Below are experts of layer 6 (counted from 0) of a mixture-of-experts language model. Rows are named up (a neuron's input weights, with its number), down (a neuron's output weights, with its number) and show model dimensions 0-255. Each number is 128 + 24 x the weight over its row's rms, rounded and kept within 0 to 255.
Before each expert's rows: a language model's description of what the expert responds to; "comes before" lists some tokens at least twice as common just after its tokens as in all text. This comes from a sample of Wikipedia text that the model never trained on. Tokens count by the router's weight.

# expert 47
It responds to: Opening quotation marks before song or episode titles, plus full stops, parentheses and line breaks ending sentences or table rows.
comes before: "-", "==", "The", "|", "In", "S"
up1 [121 149 158 122 170 172 130 145 143 102  98 168 145 118 136 124 125 136 138 123 157 135 119 120 102 119 127 156 142 128  94 129  79 151 157 148 189 116  75 124 149 104 123 115 137 185 101 112 101 140 153 164 113 122  88 100 166 139 145 131  91 105 161 119 133 110 101 123 110 137 176 123  89 157 134 119 127 111  91 142 136  93 130 150 148 146 128  96 113 144 110 168 123 133  79 168 149 146 145 123 165 146  86 114 134 167 186 139 128  88 147 144  95 164 133 112 106 126 117 141 152 161 135 107  64 121 144 163 121 141 132 136  81 125  86 103 114  95 137 160  96 138 154 147 102 112 136 140 139 136 131 113 145 120 120 116 124 158 176 128  95 104 123 116  66 141 167 140 150 137 139 173 132 128 148 170 114 135 124 132 129 123 129 121 178 145 173 111 128 119 113  92 144 139 145 159 119 135 134  92 125 142 108 110 129 100 173 128 141 144 138  88 123 156 121 144 193  94  98 109 149 173  98 128 139 127 112  95 122 120  92 128 130 113 100  93 145  86 135 114 130 120 126 103 135 128 149 114 122 145 125  99 148 119 119 155]
down1 [147 144 119 109 116  75 100 117 111 126 143 110 132 114 123 118 111  91 128 119 113 123 113 127 120 131 132 141 107 120 168 109 151 147  91 136 126 126  96 105 102 145 123 171 116  96 154 137 160 109 105 129 157 148 137 173 151 105 141 131 103 111 118 136 134 116 107  94 155 107 106  96 134  94 163 120 137 155 114 142 101 124 132  92 117 111  94 148 190 163 158 111 132 156 117 141 144  95 124 159 152 106 138 143 147 112  68 136  79 154 123 108 118 145 122 118 160 168 128  96 127  91 107 122 127  97  76 110 103 106 137 153 176  95 136 136 148 168 125 107 139 143  45 127 178 108 133 138 132 140 117 181 147 102  99 133 137 113  70  95  83 126 133 166 138 137 164 129  96 105 120 132 121  94 138 100 132 107 113 128 141  72 112  93 113 133 100 115 175 167 173 111 111 118 128  87 117 137 112 166 136 100 110 147 102 104 130 157 120 130 175 104 134 121 129 113 104 130 136 123 104 102 114 135 132 129 140 122 115 114 190 142 116 132 144 112 120 118 147 126  67 134 135  98 161 112 138 138  95 133  96 141 104 168 133 146]

# expert 1
It responds to: Finite main verbs right after a subject noun or pronoun in narrative prose, such as had, made, announced, published, found.
comes before: " to", " the", " that", " in", " a", " by"
up1 [111 165 119 131  97 128 123 133 164  96 189 118 187 106  70 126 145 101  86 118 140  96 151  89 129 125 116 157 133 127 121 111 101 119 136 125 128 128 121 175 116 131 135 119  96 109 126  80 127 114 157 120 125 139  81 106 108 112 167 152 112 131 150 102 129 117 127 145 192 131 149 134 128 113 124 143 143 138  82 121 149 137 124 135 141  85 170 129  76 117  93 131  95 134 103 145 109 168 168 100 163 117 153 120 131 107  89  89 131 104 130 143  93 129 108 146 149 109 124 156 109 115 128 142 115 129 130 104 120 138  65 123 123 125 153 108  88 111 159 112 131 120 136 135 149 124  97 118  91 100 144 123 124 117  96  97 150 113 179 162 144 119 126 139 132 129 125 135 103 148 143  94 116 123 107 163 102 128 128 115 111 137 115 139 129 144 108 179 116 144 165  97 119 170 141 103 121  81  80 184 109 144 120 119 117 141 185 185  99 128 149 117 100 101 125 142 121  93 102 107 144 104  86 122  99 118 143 132 109 113 108 140 145 122 157  97 127 194 132 171 143  89 119 107 136 126 138 100 160 105 140 142 151 143 154 134]
down1 [128 138 101  75 127 106 116 111 160  94 111  93 126 114 129 124  86 143 131 111 158 114 150  98  96 131 114  74 148 126 174 147 129 140 125 139 167 139  94 131  63 130 132 138 125 122 124 141 134 148 105 170 130 133 159 150 139 117 140 141 180 124 160 157 114 139 128 109 172 109 164  60 132  98 140 156 158 110 139 151 136 149 130 134  86 121 133 177 134 145 106 107 152  83 171 128 134 118 168 101 129 140 165 132  81 103 109 149 101 130 105 115 117 111 140  79 130 117 101  98 151 120 117 181 146 117 102 144 153 111  79 183 128 145 128 133 122 149  99 139 137 123  81 134 145 145 131 159 153 150 136 127 108 106 129 108  98 124 102 105 146 103 122 104  95 148 112 142 101 169 128 111 106 122 125 146  80 127  91 117 164  87 114 153  95 122 124 131 149 106 121  78 128 133  89 105 163 165 107 123 135 112 142 116 132 134 105 112 134 168 112 143 119 124 130 162 117 107 163 132 161 135 129 119 109 109 130 155 121 174 145 130 103 153 149 141 126  75 155 113  78 119 122 101 150 129 109 108  78  85 124 134 146 148 100 118]

# expert 42
It responds to: Colons, commas, quotes and periods in bibliographies and lists, especially the colon before a book subtitle, as in Texas: From.
comes before: "-", " The", " ", " \"", " A", "200"
up0 [168  93  98 185 123 149 151  66 134 115 105 125 106 149 151 150 130 135 135 148 123 157 116 105 114 122 148 127 134 134 101 118  62 143 116 123 145 103 107 118 133 194 152 154 109  49 145 155 101 111 121 126  71 147 165  93 142 121 102 123 115 119 143 124 131 146 154 138 101 134 133 104 110 131 139 100 139 170 131 126 151 133 158 137 158  77 148 153 130  98 168 142 115 126 138 161 157 130 138 107 139 141 111 171  97 126 149 141  71 123  88 124 149 102 137 112 114 129 106 114  93  85 172 140  74 125 106 143  97 123 150 119  98 128 150 117 169 111 146 132 125 116 158 139 116 128  83 132 142 167  82 105 122  91 118 105  90 152 164 130 114 131 125 105 124 131 127 135 165 146 171 131 134 101 153 152 159 101 124 152 155 119 125 131  82 127 145 156 131 122 112 157 126 144 136 110 105 124 135 136 148 128 156 152 159 116 139 166 125 135  89 135 142  91  90 102 121 143 130 115 128 164 139 149  87  98 175 130 145 121 143 147 144 114 125 124 166 139 158 108 111 133 136 135 112  95 132  97  73 174 147 141 130 134 150 100]
down0 [113  98 156 102  96 112 114 108  89 126  90 178  79 123 131 163 124  99 122  80 163 126 108 112 145 131  95 140 142 112 141 121 122  66  87  98 153 115 124 123 122 110  83  95 179 165 109 133 134 113 153 127 124 127  92 134 124 133 147 170 136 113  74 123 107 129 148 137 160 174 133  93 114 107 116 124 107 118 138 170  79 140 128 142 107 143 127 136 111 167  98 141 149 112  85 104 125 130 135 123 110 141 107 125 141 141 151 113 135 116 154 133 122  83 141 145  99 110 122 141  99 131 132 150 136 126 122 104 111 129 123 146 104  94  75 136 124 114 167 152 160 144 116 143 151 126 138 132 142 146 168 180 134 152 119 161 159  92 103 161 144  91 111 159 108 122 143 127 122  88 138  96  90 128 123 116 116 147 111 108 122 132 158 136 169 103 137 106 134 110 121 119 164 116  71 151 138 125 123 118  99 153  79  95 111 121 114 105 172 111 122 135 147 154 122 157 142 126 124 125  88 127 111 122 133 161 126 102 141 124 125 123 181 139  78 143  71 122 143 147 155 148 105 121 129 183 165 170 164  66 142 129 128 120 140 134]

# expert 33
It responds to: Main verbs and auxiliaries after a subject or after to in narrative prose, such as had, made, won, became, play, do.
comes before: " the", " a", " to", " his", " in", " her"
up1 [118  97 134 118 136 110 179 157 129 121 115 136 154 132 176 155  98  95 129 128 125  97 149 138 113 130 142 126 109 132 138 114 132 109  95 115 102 154 130 140 159 146 119 138 115 134 106  93 151 166 133 125 153 115 113 124  88 127 149 151 131 181 150 106 134 120 107 103 117 137  80 123 143 145 102 123 128 103 144 135 101 112 146 181 154  91 109 144  96 109 155  98 111 119 130 175 121 153 112 115 100 124 114 135 185 134 123 159 163 160 100  80 148 173 124 138 139 105 149 168 129 124 144  94 172 140 105 116 134 137 105  97  87 135 114 158 151 117 141  83 100 110  61 114 138  90 118 105 144 137 132 138 126 138 164 141 100 143 117 114 162 102 148 139 107 142 104 137 151 122 124 107 139 143 146 111 102 161 116  90 122 160 105 145 184 144 159 114 108 134 146 181 151 115 118 144 111 111 185 124 131 130 159 113 131 120 110 132 173 149 140 134 107  96 127  99 112 169 162 110 182 102 110 131 100 131 113 161 104 126  82  83  96 179 130 113 109 189 116 116 159 129 122 131 125 154 118 126 168 102 105 132 136 103 169 130]
down1 [168 118 139  97 141 163 142 160  94 127 123 104 104 154 131 161 176 153 142  94  99 129 115 149 168 161 111 142  97 137 127 158 143  95 101 100  86 103 151  83 117 147 178 112 117  99 144 151 141 124 113  57 115 115  95 154 139  89 160 138  98 135 168 155 129 140 136 150 158 137 155 130  74 134 109 112 130 170 107 115  84 124 130 111 151 100 136 117 134  81 127 132  93 132 162 135 171 126 106 135 154 146 171  94 121 112 128 142 129 112 122 144 123 140 108 115  86 132 132 132  95 125 162 151 115 157 176 139 138 127 140 140 112 135 185 125  83 105 158 135 164 122 134 165 114 160 130 136 134 118 156 146 143 168 113 176 127 139 112  79 117 128 130 120 143 157  96 119 127 122 112 122 123 117 137 142 178 135 160 140 143 170 113 149 146  96 139 167 109 116 121 151 151  70 145 125 105 151 154 122 163 168 123 158  95  93 145 120 143 143 107 114 141 126 134 103 120 138 123 130 148  92 124 131 164 163 143 131 130 105 137 144 162 104 150 105 121 160 116 114 159 140 159 111 149 120 123 138 142 160 137 113 143 120  78 183]